python train.py --num_hidden_layers=12 --hidden_size=256 --n_experts=128 --d_shared_expert=0 --hidden_act="swiglu" --router_score="softmax" --balance_bias=false --router_bias=true --norm="rmsnorm" --optimizer="soap_variant" --beta1=0.95 --train_tokens=369900000
Below are experts of layer 2 (counted from 0) of a mixture-of-experts language model. Rows are named router (the router's row for the expert), gate (a neuron's input weights, with its number), up (a neuron's input weights, with its number) and show model dimensions 0-255. Each number is 128 + 32 x the weight over its row's rms, rounded and kept within 0 to 255. Numbers have three digits each.
After each expert's rows: a language model's description of what the expert responds to. This comes from a sample of Wikipedia text that the model never trained on.

# expert 0
router:164081159097130134112127136159152115130162194177157139143162114089128157155154063147116134102074114147141142099129166141164108100108183085162174153171150140086163114106115172088156137188125144180153165105168140073138081163163177103073122096174140084161139098157127064089165173141168134151175091102143121168152107134133145095141161153130101144128183176089161095071168147122091133175119112146148139151115155076092086157165108093170146096163100115184124181112126095101126102090144148168118187113162074156095181142118168157164165119109088149173096121131171174151136095180094120162063116136085144096107070186090135180095142129162124150087099151141124113094109100110122112160165085117133068116095104097159088158102086130099074064107113101170124101092171076176147151153166155
gate0:142111109080103159095090029102151089126135059110142155142134079113178140121109082072079193087094182097134131196114057132145115111119155081125152115123206116154111155133089115182117107084140110163188121145202115214140161091142160183175127117165128131157142144159146102113156109116177134152127165109161143138134107097156128118111133122178153130122105137105121134066084114128145119076145109121136085134061164113152131163062070141123083110150107151115113166111120048143131060165075157130121118122093108139119163107105080123102159139124138122149099145120156192116123142152124162109064134141126070102087148129127195185133145121102092147175112118088126094092118134117117107125172075112078102126129133125115103131183152142170107152134064206162116122137105164075070193114132128
up0:070105124149173112091116108191130149129157167147096088171096127137048144198136188185179120111154082204114044098152128125128139140168124114165107082148073114089155130194166097203149140139119152144107157128052102112129123159083053118141120078096169082116157168125084133111163128144132163076118079100117138138165119131165124139150148145121161138141124114112164123161148123117102107134048105103120134055149094111058148096187128108114204127091101170112164091119104151152090159079123151099175121076110094100104109173142128140123094122181131131102097108189122106114075110148130099144166172108081149127113122128118076080139078094134140121112154108129212107096142102195126105153122072132131145126169130124128088114119106102126190134125078110124118183113096080126145095093123116
What it handles: Line breaks before entries

# expert 18
router:173100146110164123081132165140135084080151161124168143091168129107144148151156108183133112089108089177134108126185168141163151102163157117163130149132175157131153154113157153122160143162139145111134184100158094106159140174162184102093108101191069180133102114162100106074174115155145116165176096107166141155126098167161115191132174159172116171112129165129126078131134167179132157122126093059158157093101154147116086135147131060131118135161061123127117160123160118112084145096136173138195115130151142150070182090110170159185103146082084134160100098178106166141175139163118097176124115139101162111095066113085137110096107049146152097112105164172102144082117118088130091127170107093172073103138148097058120121088110109076130096162168108122072121124149069168158173093173171
gate0:132188060090144088166103097130150111124159114153123110129088124141177176134137066074116127111114098064143100132139146192156116162110061102159141069089138098127111161145094177201063139120041060209156117111143165151116130102157121115184116154185117109158109086073137083180092092121146154121148155189125133112151129096135135123119135142082098129202111173141186138146163146131169189116177159134144102096158123094139195136139141166119093104138098146172117112141146109137137158116164101143186147135162164096101212084122120096158125116122162087110137140160138095141116134135150101101176122159074118135115085120085099123150127106070067135139066154134146124112134133130126145216179084157094137176144192161118119115156147118106132150138099176105068171070097142133122113119159144
up0:124154144190100130098109134125140145111119156069127100102142159145115166136118122113067140091165092142131164100093137134150110105133140140167181132166087135138138141238160089129152094096142144097123151184094109108139113133089095111118138091108155162181116201109141093118161171130127169153114085106133149140094140112060137147151115162105151190062122068121128112148163100056163117115081086103153151132056098151141069141152056119137169093118138073102175132102164164077125111156112074112137153160119100161084069151118133057145094092111176127056074144063144125085123149110144175141077114101135099130143147125098162120164121138186119109140141103144124092104186103085117174073097106150151144107120087104107135057070143148141124126097228145096150104122157173132154142121071097
What it handles: Closing brackets and quotes

# expert 61
router:148108170108123135166107159168172123086165185118143174094144130069122135149165108079135085061100117093139142127181132133121177126194167075145134161141093166157084153112094104102118162112157162168070189112119131142129046143151143128126092103126183144179179134145129188070116136155184104157153100106113148157159138148174143121107152164167157138129109138124106101126169169157081119119197110099147106081081129127126114149176132172161131137129134099199135125080153097108135107125126161146161132142108048141160109161086123145197171144116096145144117091163154173130122165113113141149046112133083159101138108159117158193108128080147182165096081158146066134098113115085156107121076115067168136084121158125065063157079128108074117082128171169076104148109128126149132195104110135
gate1:064128166131103104157094084109084117157131135131064165145104160140051140157104178107107119141139096162185199151182119095094181082121122120139102111100130118107115159199145120084083206153157090089078127127176180155121098160087144165140163147139115119152121089088185125127141114149086140120116100127061113034142172162145126176151105172113124137125111121142106146127133163127125145147091104135143121121183082130090142085109204137174161149089110125121157111138161118098177115112126166092098104148070098181088149127173117131114078125081101113119222126112063164155133034113106128085084112116150144153153167132135095106098104092142175124150144076158098148132119217136088125104132125150141116057108167120158131139167134156132132107115189148063115114177120127171101103128109115
up1:153165080146151113107078138135128085111134136177153086118140110110109146134135132090188138102141154154161219138095097104144125116135145082120150142144105151108094191134087100153108056135158127109064167117164177119161124147136123128201092119170156162201139158156081144088138120189137195103113134106179132066124112089156166102109156209141170098145112094131137189144168114168062112133114142150095153093082128096171051148148131125132086072136127146191081096090141129134105130143138130152165116155144160084138185110101068168097115153137151124107112128185119094107148152134113179107078150087096128142035125135151108170161100187151097100093135185151147135102111140153118154054127126119173200085159132164115089146120138140108151184179135109162168117129137145151091188151136132
What it handles: Past-tense verbs, participles

# expert 31
router:116101178108152132091091136133116083125152099078121146114147104149102151150150073168179085082115094091159103114172134140136144113137127057125174166166135158152099122082164107121105126113199156123121168142114111191133080128171178122099097112169063132121138110144095047062126159134085134151163111107167106095145132132152200143117155146161107151126083128128082107070112114173163162109172070056163190099136131154158118158199108180133165105129094088146148154073127122136108080116143154053117114172100068111167099105109134132112162086095107146124094119136129198188127179119123158105106112152083146116117105111126178121116157067153194137129105083140070189114109122100165100106089123111104075093110134105068085119095141100111130090136172128144142138100141054152074166132092101
gate0:168096105134124084124073139161131106152122079112111076148168100170155107095123151143108196104084142108099126081104118100130064130105105096126149049123150107131105141115111158106098121104152178179155163121120105109120129130195142172176118093145162143107093132096065117124123098137150145096083163122151119180159124083124128161140150197101126141126110142100127089162136104102146171080092129132080111128148128100170172141125089116175199078166084116139109142123114171187190128164130148113067142125130105107145153027146110157163150085087125119206101115105153053157042158108135147095164111150132083124079074099147132120170131139086134146129074095149170125115141086145116116139107147136158199127112169149149037145115129149113118107123127165191081169116121158135165184050161085
up0:098137114163124115110112128146151087110135147110119091125133128178110127128163097103138087103110149181193097153137135104168081141114134111081097077176125047131133098156093091162122121148158144069150164102108144093050133092136068140160135112134103177110104123085033119129182126102119172104129052068149123135133077059107093110111164151129116088061121133153160088131121102091121144151109111116156126128142095131152067153107073088113152155154139153100133211154067162126144077099120142109116086120174119115186146133118127115074129154086066094145172077145156108114122101113100117122086165096111093159126097150140121161124111166124115168090147061165113123069190095134124114178137163119077066126109127133118148116100126206177137114080146116100128155064085080158226130136131122
What it handles: Noun suffix pieces

# expert 10
router:175110178114136134080104126161117106063153147163129155116155081129137147138155064111105146091112084148091122115206125166165159113168147128151168172167132153098149150136103151106135165135173158125125161112160096095163127109150144086100089125104044184148110087143102051141141176163080159144152092093183100159172172117141158134158127115152103152109141142125120106085139137188130141145090081060158099144094165086149070152144170060143172054155048145155120146085093094128124079105113126103190093117144080144111100071122148139152131158084130153168095110130164212238150167126088097127074101171132131109084100165162166082097149098099195132129146121172128115109098110121149118156149144132109131102129120084074095164081096126140104124106158111097105163122126135100113120093119131
gate0:119084088106146130079117112075125126110117079142112122128121164106163144082113132148102135092131150204122135152104139163092127074141140110175151083092104077206112109134082190130098140121134128127129057114154161116132120131184123149173143108142120131127066119101185070145129114135148120138114143117160144184105118138133090135144213224139110097148100214147194131137091104140213136121086114062206123101125144152138129157108133099153163099160131159110152134090109158140144116152138156203150170131078077103145196101153135112149202137122090121122171142105081097096164121141143144141156154141129101073069176098064129119118096122141106095138039109180118171119128093133134099144151051179176155106173164109170113118125147118123123143182064127126095117159127164116126140121087102
up0:074078157117123058072124146122071123119133147068150137102137173177092141172156169122130132090130104149137167144123127097072147096201133159146137098165115073137121121125119057116141132067202101034139156138171120135108120119173125129143137138137116154124134183134154109125143106116144084136104178098101138162137138211122112194160154193079136100091124082101174063101160109144116173131102120098193132102142110130117135104132138040144175171086112070136182121120150114118152137163076143173080152206126104129075129145112123155104179081075149142122089161142155113161158112172116162116125151112069107120143138101058156115158104147128137168107097102123162127082121141091154096151110082117189122129115145105138172078139141186125171143139186140088081133109139089160109173110098173
What it handles: Nationality and country names

# expert 36
router:158104091094162155085123155131114105133135065168175149088145142072113154130139142171161077084158169144071147183183107146126172111157170155145141143198178154150155156101131135117147120119105150129166117134169089136155157138154166090108135099125069216155141075158088057079151166157089137162173087091142104183126099168157164156127164152124090149116165132103166102075105167160079133117136079084171128122157134118122072159124117045149162061122142094127103178115137096107162137104133174138133154111172140152105153073098122117119124173081094141131113089168135151174159129099117090160132108120072175117099063143131073124106075087146168146109164129138086143092097120095114084146179157121172090099103148110047072112120093097162090108132179085140112154108148091167148118131166137
gate1:072071114086107061122116089144132111186078103184101163104110142142092161087125058094117106105097112137178183152099148077133154103131058123154111116096122160066118104147160119173130077090152090145147132135119131122154067078143096140136091144108103129079119129076077096107108123053128101050139166129121208090148116146114179124100144116124136184114116150112096127126147108118092138061138129171108155159117125107146112105169115130192162180118099113076186135158120125100096126096072110118119149117095118197152117151090165129068151136124143134126148119173091140110051157153220178081146077148140120137119143105148110112122103125118119141155108116063162109122148218073139103075168104153111092144110166131166103164147147100122109140125133152087099177100164166084156148150175171
up1:160124100052139109110145132138095169163120131065112105123145051082110097097146188149080199129177121074067141126125112119130112119169165175114168179110082122170115135132141124134031124166167164123185083104141137122087170218169094139089154079131134166195150158198148167220175154195104151169098117127120112132139091121108136152097107098092117108094172121165133126119114087096176151166093154108104142087131144120142148111073106100136122145114108099140127120030136123129117157168168157187135139094174099118117159078116112162133108147168092123102157149049095106107125160052076097118091125154100141111123090107103118138123163124139065129113133135191074145123117114123103157130137151145116138075128128131126101096152168164122137132117142089168168124099166158122124161164097114
What it handles: Commas in lists and clauses

# expert 45
router:164097146101162157100110154158130108098153161158147164091166086115130160143165097111117098110121115162122151091188151158166157092160172134151169161148165140101176168091103172077149149140168148177098167107128086088152084144167167094121104088133082154158149091168093127110177154130085172145152117073178086149166114122150148172172152147161087159103162146117125094107164158149108148141124122105149087132087163069131097157166151080161177130166094080140086149089147093101108088100129158115179140089173084175116153124095162166171150072087090170157091075136152167123156160154083106136093090167119173083082116148118153112084105074152174142111110170157099104100056082093164099156183115135159137118096127093090090167094095111100088101077172088144085140111146118158149169075088170
gate1:052162082177136116153152107088110113199101115172068135116067126117112190151127195124104105154123079156143184042110118155140144155113073095124104135115152132163169138132078131104087200131194135151095133147165152165119127151138138120088164186135141119142138131109118103117129082164107127120151138131128068066128170114105119115128101143131098113142137156046078143208158150142120143109135158184162110129122096100075115100193135149113131147187159123133183097104165105146122155136120123121078148109163141051086079073168103150088165080144119150142158130136100095176146107082139169133142129121109170162107137087153133106078095109162113134080109095124199070125153146159124156111123166102102129087134130179156141136182152044130103072117113160109173129161165120139142079116119205
up1:112132090166196097091090105119139168157139155136122107058114138199141131088148135149115137109129092102186114210158105082148085167207114156129184171106116100115103162164160136150126144068130073130134134080128097155146149144113040160145114110153149138122123127130085166099125158149083145155166136091121201094118151120128157133136148164078141189145126098126158118068120159118096114155163117138138153075097090106143131196118100109122094128153126110116133193080113131194195167150133152154148155142187091137119175125132162152133161148098122052123115175175103123103096152141096120145170166117115136133061154101104145115119156199094129196124167185145062122202160139141116167106177116122094145167060165096108124131157117130124108127131189176135090113129071115106116093119172084
What it handles: Direction and nationality adjectives

# expert 5
router:144091218104162193102122184160147139094138156227147123115133111097153130164141095123141115108120143205087115135117174146166134105166128159165137156162132121092172121092108177172118167176144133165173179087149112065131118089137177130111086124158136159109076101135114094143146064131120138122152111100121149133170115148176139190188159137170101150143105197131194157120171138154132166148111139129141112164111158083153131153149158107150165152148092100141075128096163117151072105103155142078186140097149114133160164111077187149217137104116136143178141079151132128085133114110144061175125126168142139103156078133166124080128152085181100117113179140111129133136120109127157129214175119132151156122131189106090110159077099103062099128143109097099075191111160147102172120114142149
gate1:053171116162134140076133094128135133193125108170166137115131200140134103086111118134119109102123081163123084131106086150145148067114080100137106112078141148128153116133131057100134143067078210166083164115158130088199096105049094110194163163093150170148167152142130118137102113073106112122096161094139117201151123148117109074130103127158150184120130120113190150140150131120113136131184092101183163100109124131132098085111091177129143154128119146069153154157160136124093119113098116095074135139105109125075128147186158110127115126172091158076122119148049072147103129144137037129138086098147109100156182091113149107120122136125192141147096158184153140132106185089174149093147057159115080107100121116143135150126119088120081096112138216125082103145145164121137147086134142
up1:152149147125086156149145129154095121105135133147145119104055115133123121113114102128185220048183155111090144096120144148186115113127198098032150148163128182140128114143148151146129075172081102114183068158145138124146130083155112135144101137157115107095121074157081139112141194182144075132145109156096199089159111112136181166186140122109120137095161188124131142117084126141099117100121149167138055150096163124147140183151148097153046100099145095182117135090108114124154180154147144171166180097126133196153171123112110097141131148115126021170118131101198107109130178135112136174099136117098119129133109139121091143166174182129095152157133113109144137147147120110119100164142191135073203099139172113074092118147131086120097102146085098155114122134117085096127115156141107
What it handles: Capitalized word starts

# expert 24
router:146142164133170153102154133112160092158140108173137162118158119126136155157139091185158122125128186099125181093077095123151161149091171145142126074149160183085155123083092144088162185098142144207128065101195096119142113098134132102110118119072088130161160184148124133062112165152187111126158133101165167158161117069120097123143147176084120129090169136069114102149129110145121142174085099113137089117072150109084129154166124162123175075156139081167097137177141124082099120119158146179117182085118151126092116108115129171136192106123097145103131086134166154155133148144091072119111118144197147101102131166071127152151094096148160160089107196151130108156123108117181095149087112070149076119110161125133084153104107106087075034155124142070129146106125087113168212136165145
gate0:206166131160130120145109156123140072164131088202131096140135101113156117132129076142137166138082137124150131106149058217126154134103112089112105137100134137129047146167086125133099119095137125111109140072120142173212086125182183136178147108126079134116153119072141114107126072111181098147134168150095173097108089154143095158119136178103114132186093169127131119132163128089153173133123033103131131065085141173189135114155156117147155168132123133171160194143122108141147091186078105192135097132065113137125183106147108169154138114170073176140074180133091086122150118079107131076140171124152098099112112122105179115153117153092128116135113149110111085117148126127123047112136098107119151108126136203082071097115124147187136146177080128102140122125109135197123145128167113
up0:099149114085171091134135128151187154139111159107129167111099136133089097168099147060135091135117119145128105129121138107150095087177131160161109213122089120127147120113156099157111135167130136140155198160082125150096119153115109147135172122153090109148155125168175149170104130114096183199148104137169150126103136160078113067124166123123171100146175033126167125088096111179101111124139151088136133177155139054115156078145052165102079124151136135192129139109094179153142096168145126148139129152126109140120125193093089097106124125072125171157054164150158144130187116153158143174119150116118126131139138124120209090175164121111088142162146101163099130092082074166188224095145174143112119160151160108122079072137103075134091148152197150118173125149090116092068109136115134
What it handles: Prepositions before noun phrases

# expert 34
router:125132207148164146108108134136187096137121163152174154100154117089112154146151118191168102153080209154103166074135105155147149120192159174159147141144175157092137154107082151117097160123116153170148149103163127123113111123151150103091123080113153170179183114152109131085101135153171166158169088102088120167171110115132106141152163186095118169095182159079180106151157165116091176172141096148139063111081161084109133162123130162125156148152091109177100169127150124092101101097178145116129141108160138161074155135083184156153170148109097161167114106158176150138170115144102086130075104180128151105105106173079135089138063116134149153086131193145095099108104105114148107169147108062140142133096217126088099154095101102070106072095155101080104133099135105138168169079132161
gate0:110137154119116073167124172110203126170149164167108160147168038186139153086126138100147183189080111131102129052161081162133076110127157133126081133143134117158078134137124134141145141067134123166117073088113136210112086045143082176193137142130113119134070098131141116112125073091149093155159149101104116119138117115112143161138094161110097182162097140071150106130138128122183136136161098109120128090120101169152193153094141168098147148084095152180165130101111161130137083146146123204123100112100145129145220100099133145114153026125137158176118150133119084119108157104101084108086134126160081094128092102105101091194136124068085163159106117151145148131160138150140101135165133124142169103196163125129143105165103177080141124128093095125089131114143081116084155084129115
up0:115135146156135151067153105143072087141121147117093133133099143078115101139143149110136130056150158157114155146104123113129155103137100106111158164150087178126078109209117155158123128188155136154158211158113109102179123190117165124123106155118116128165176153091128159199111176151136163133064167158163136084124106139067086104110203113198172095103133153159090142119138163147121180148117148045122110092117127081147048102165140098159088142116182098133079125088150123105156136133159129051124111120156113122089120178101131114141070182068169090129118117177118175127191085139129182162138164128104178140124102117075173158134148124149141147123087066105095038098142102074130137137121138133102121115045158122123102088136159183159135142134113144128159153143104168123101100104116146
What it handles: Prepositions after clauses

# expert 39
router:134121128098141143116081110190160113139153124154164143090173084104105165168163118192123092101127119197178157067110125151158170100146131104156152136173150150111174155087090163087158173155133168205097136092069104084180122176162176086133077087111097167156164085160106114107158134177116160130144111112160130151158096134124157155136120130132096169084188157117162092121159155119090144149141124143152145169165164132079084152197122134166180143156072087120131135120165089125123127091148135115133079116098082156096113093121167157159135123070101153166089108134158158210127156171092079172137105180123177086116129105097156083104098068167148132082176162159137198112090102100185106101138104106156082132077134096143104172126099098131107119096169106070111154081139122107152115075123155
gate0:070124107178116130163167071097136157150120142149108117124088052176125099087157138191121130164059122145142120151158107125132136144110170125124122106090111171192095142123121147156131120117130120136117114048114117179172120090193128108124194125115202107166153086095143101122198084108167156096115191126138110104141103120101141137144073175095178102219116178137114147139125096153159151086108129118131102105105152135141145132140135126170148055134129135151072104128048094146137121114120134128138155129085105138196173140141124146117147167128119119139128145090115087087148128075168121125151213118147064148106122140126170160125136105099160100092087103097083085089144117082054175108168050157197139156137112167133114133134080123108147134116078182121077137078112120142110174182185079
up0:151100063130122113093171138083106144123133137099140088045109128169120153154132170188180096106103078125149178153145104089082139156088111134117196138139115120099130122128123064141123131146099175094084136104138095092126182116198059114107053158090070086171160212127161059107084119168138156112108155157098182133147136142145128113163169139097120092092063132158118076123152105173135125140141139159095148082155070142066099160118108096049128114126099092218062123135142145155177107143180113140075091127180150154126134162145108145147074093094090138088094142162105133149117111132112148136126139070130137156125115157074105108148098161139129122194150130160162186080159103107131141123125088103126150081113141095157121057126150122191131158123131141115124151127138068163096102098122148
What it handles: Infobox list dashes

# expert 11
router:155130145131150159100083128149174114098139180207161167101172094078169167131159117166136079111090208119089173088136136120159163134160149120156147150154146146107138157084095154107136123147131160172138115095136136098099121150159151087081109093127139152168158095164124135122126149167118167156154119088111146163156108113179128160117163187130077172096172163072134106139141156158100148161126082135170142115103161079105128169127134120155171096160082093177092168100159092108082131097158153130168142114185101160081154110077171158146160127098077159151117093154179161109146146168100087148076091153119159111114125170061145177085076142177170150093118205165086152104103085112157096170183095094145172096104135109102071183097106111066098108080147086116087069106153138121173158101131154
gate0:167109104131090141117086050135161125165149057128087122113090068129159133116194092182136177110119189099131162021135112127118115121071136134079091121097147125164094123146089151144139110097134085164147069074073130168134143105186179169148093148164150107125131121134093168082140100103161119087122175126167156090090118133113071154130129127124135154163091179114144122125119123158123108082104143108183078103128117094166164143110149114166136105083148116162169170163104170135142115146131134168115186133152141136125199111100146137147164082128092080147104079158119103133071163092129121088137106132126081145083081148144163188136168102119137111153102091120146124151108166059128036107182194113132167163121178112062091139143167160146152123124080144131082185081157163102174140153145138
up0:136166150129164178150126146119089152162116166136131105092151166159140171115074217101141107085176087178162119200140158128158134114179099065213189131161086127079171154140141105151146149175102155122106160168192096125112114113100053081111199144138139151143123146146109127123168158135123118128155092077125143176124133145181220153151119113106169148097129075162116140158143107145103122128145077107122163138141102121106112078155109173118129219169091106100126093115119095111120115108102159067160103110140087163116086094171102120114074113117152152137144188083077118133158106105127119119076130144140137086149083103117115079142110145182100120161157149175127139145098076151145184099095062139164103125150106113196140110103118065167114139153129104149145137177093082136047154107127115
What it handles: Prepositions like in

# expert 8
router:163080160110153166095088119174168095140163182140161146106156089094138156160157082078162111085077074176111130120147175167178128089171160102173173157151160139096166157104090158087165145166144156174165207109152133084160106172167174102083089082160122128154129112169124096102167152156160152137170069114176122178143086133147157127119162159133089171140165163095159099072156146139077169156124088119153146146083163108090093158164127109143182106163084121159116167100140079092110115100144174154129172104176079157091156121116163158150122106078093169145073089146161133170171135162099122155096106117072125105114121179120167139092129092185138146086116133136113097088097096098125092166176097152154101093095133088147109148105076115080099070120154105124093116110158096156170117106152168
gate0:144150136150055155104077122108083121166156113107110125197141090150144138130118128150106164077077150120109101105134112122112126162059099119157117094102124161131155121076103139181163102099101080102198105075144138182128126140126169149191189098109127019152107108074111090124160077104112101070140221152074094085119099106130106158109133167078110129084085180115165161065124113143143160106181130156089138130123129174172137071106114120104113204117110111165122116124110130098109100198161114129137179115076129161120165071137160150144163047127121136144156138121124128174130129118177116103109128151192170124137076129120118116142112149091120132150043135157158110098184117104087118116136134170083083100128090181140130075168111130136112107116077134138136169185121131120090148121177137
up0:106172146135171121116036151074142132145105184105150157108154170170016134167115153188171110125168138165144134110087171119158180162145114130150191193152064070166112134115129163103141126087146135139081118157113122144094115122141070135081066128131149199098190091108148131124145172121163143118085152095138093135118072096189124142147100150148188137111163137085131081162147131107091144144103152126143115121180082122134154127134161064159168059133099138163096175134128145134126121097165137094065080095136137148136111225112114189123116173123095141098136180151136079162108136128056113108145155129113088098107167123111113144181099105146131187134167100141178131126208084168140140139134092099179144164138104090146169171129144124118166149133134116144130108119161135135158121079126156
What it handles: Line breaks in lists

# expert 62
router:154094163083132146094093107173126107093161139106142158099153117087140145147169064135133121120092138169113168142153157155167154088147185096166159138172159164087164144092094150111182142141174157158150185097179141094172097149179174102116076097118160116160129082163096045098160165146112127177165107118179111164133089113169173135123152127136102125105154167090141097080159149203128165167118118112148124135087170115105121159130111070170185068144089087165128159092153086103081090107157156126177150105158104149102156109093165163163133121106085172148112093131167181195159158178085102143101092164073147120121108187137180105103149104185146169103136110143122151087096106107130101144191103113139110115097109103117083163116101106111046077143135105112112181094169096128146163101161158
gate1:074157143173088102085138079108159160121131140142128152061115165179063145105151179124155101113096096180125127091192136131108150114105083117195123151080116107100109105145146111109091091107156163146090128097067147117138113092078082106151137130131112140200095082173130098116108105144123108092160181118087106093095138138121181137149105106202116135171108113126117144129167153090095124146148136097098141170161041158149157097173133114175202081135133094126165107126144086088111151092114120116112056176125155134115146145132119121078129107088138129158086150152125114141151127170163125077194136158135159181074164151117069090092129131183150133179178063166158185106093141165147105162122121198164138139141119157136158081100103135142165119082164172058073124109171130174156130094152074
up1:160140129152122133139106145096171137105202141111091137070090092152152166090130101159080115135135132114124148186110151049121129171135146117107170162144154168100125136139126117149156128138109104139134124110208102110102171169177118153065093090080135150079116113130132144142155122086146162204106136167096092149159122165124178093164114154137160112121119048088133132106087130162134122143124110154102105095143169111124112127115076094095045165128126180137116105147125169233172119165155135157099197114126107106118155105070170124169138164106139140138151130133139226134180138161140116138128178133137193102093138112125187181146119151119154171124091105098077076104161135152120169076178145141105104086146154180176082125156121102106039145153146072169165171159094106102147090167136090
What it handles: Headings and line breaks

# expert 56
router:170109155103168157122090117173181082147152103116140168089163108087123158133153125123144115115094105148113182123174124163143163104180168122186115158145159144081140148082104134109173156174146148192139174074127057090143043147144170132098108086171174170185188106158090110127132141132114147143170113087138126186135101175164122193119164128174090178101176150112155108111181130102071139180122126123138124101060150109148089131177135148164147114162155077131090161091171100097107077103167152084152079095161126148081138140088138175177111118116101175135101070144152168140129148193100063184120103140118126080100132113138163062100122137160145175120110115155075117121095096117128120147109097127152148130076217099138127160131099101090122128143136089125124138099159153089176126071122161
gate0:083105084137134130166116113147096112115174031120122124139154063132206052068117210143138175129131128135105124064103103141159112139125152096134118086119147167159116130109104123145102079113093145172154126082089143105156053104127185178164130117119089129105124105156161070153136137136166126089134185121164097100130105102103126152155127136140108073180112128130143104071144116094155066112099101107142129086117126072136112123119117084111092098146123147157105115101120137161129106228107079097134114149125173139144186095141143124139160103101062100118107163061066134130074138127122116126114150144134113100097053112126126152114162130053137068156074071134124113138058102116085135093127148135149180115088160147129090070157162091114171146114058150116128188071092122077089133119132088
up0:104069105150121128081075149119109072156102109167161116071138132113094152163117203107166099132152135097126162192126149097085138098100120124133180142170107110137136145163167096081081170124156107113123142108117140179127138131150078070158140128141134127138185170149143174154155113112120160137142088061114142109130110144095130148119151184100124145122096096162129122065149146168165143119108081104070124144156106133131075151180095196104118097171084155111074103145144134099130106149093158117094088184102130129131100158084185162133124134051145165119083137153136091176127126172098144091081124076145055157140095101046149085134133145127151116151130144164099119109107148086143083095094120077135091063089064116184143082128118173128096178151130133076139172049179137111069145106154202
What it handles: Verbs and word beginnings

# expert 9
router:154098177100144173103100179162180084138154169159166146110151100105133151150152081129170100114114141128101158106183151156159146109163189089165163132147149188086165156102097159096148166174167146157116168101173065093146090152166163097102113089115142146151147119161108119123130155167113160172163106107133143162144084138172180170125147168182070169105152151093166097123158137149100154213136134100133107165128170110109118161146120117173140059153115092175093158093168083084103117110181149132167169088147093156077161091101161158204116099114083165161108089132153146217147177146108115148095101141118160090109160141129157105092137132172153164092133188159088135107100097101135106162140110133161154096104144088147134159095096108106066061080143091152132167098163130158157139081162162
gate1:116136147173134093133111111093195126148167112152086139130135159115092142087116156123102165103113130127207110147128096140140125126170146159135138116115157088177120180157091149143094133123151088170118105116150197138133108100076095110119124105118079219145083112082193073060098101130126113077106130047092109132128136099116058105138107161156162142149108121098131113097145156115128180151168097148107150203196101123145139099122125142174114158153120078101130119100141103158181137131091113098103154104100131131072145109164201133112142148122138110097075174131101111104083115105173164191144092127176117125146191154079113152121117079134109115093090095159187195164090175098157125157124110207031160111093130157135083092147107108135125114084149104088107164164160088123138094118102051
up1:170182139074151154099211092119174164111107160087133133118130131111163125127123143114116094195211164121099123149100107156136125073170143175118107166120132124133087108066134135118091096153158088098144121109200142122090132115173112118110148136109173120156148126171106182079167112158171138163176143122138113126123118145113224149134119129127075123118136106151155127150172071145134047113080172071126158111140177122115147128102128101167098120127131139072114145152103176196120090176158181142196089159164137121109176160067111156138167124149148163111168132081167115110099085076108142095095159056090165199127151108137168152145154152094069167157173144121136087111143099101106174104143111092167122099144101116094151159141123094166151192190167115148189127136143158119112173119180102
What it handles: Section markers and pronouns

# expert 60
router:128104129090151127103116132152126100123157178137164131090161084102132169163169109190112111101101105177116174091165141149170135106162170068172133142199093183093164155084099173087176167162153164154087127079125099072163158162154165114138104084114115167164167097162071103153156148160180181139137119110164095164168084130129166149156129122145096166085148139087161101088161161142114149163147124085147063141165166111074118160118143081181153129167103150154118158140165103120101107089128146154156107137149085153082157060113139150172158132113102164184082110088155176139129156141098090189102103155117162103117087144116168153127142094175166169099124169119087152114104101114175109120086092097165117110096172088106080189119087095121081086083133100104179187089166127086157152103128155
gate1:094114114193081117136150111123102141211088122158145198081144173179085116122145152093104110117170084189139109082138113136082129150098077094138080073112161156175148119100094129083084144125130135169105108106097107101154141104087150095193101097175106142142136104169131177083137134139181122000098122155163135112144154132134115121069118112109098162116104137130084157157145139102057109088101124091147135175169095159155123132184114153141168159122031128083142055203087110084129158119119116097131088101115125139111071125117126148112169130108070114181104135131128091113129112118157120141165105129179163136118194084122139116112114078142143079152086116133163164063127166152162115141135128121156133156128120152119140109195104140122186044147174148088087127165131124111109137157132116
up1:165149099109180126097138159108101167077105150128099051182135104125145141154136098147112131124125134116112173158122150127135118101141217175126142218104104113042126117136193164179145063142163110108116162150160135114127131146150127152100180128122138094142140153106074114178156167070089124239150104074051120124164112122098171094157163158159103090139149104125202158104133105153172136148138152146108094114081166127139116131104158095121053146139190092214114197097162148116125112150149136185127214146172162139111210155129140082113150114117172146118149123081117181132128153138131123096081142108114129134100083161134145138150098177144094155124164164169103113156134113127144177127139138143089093073127109127127098146065163105139102164135126089167182127099111101139158116131148127
What it handles: List bullets and headings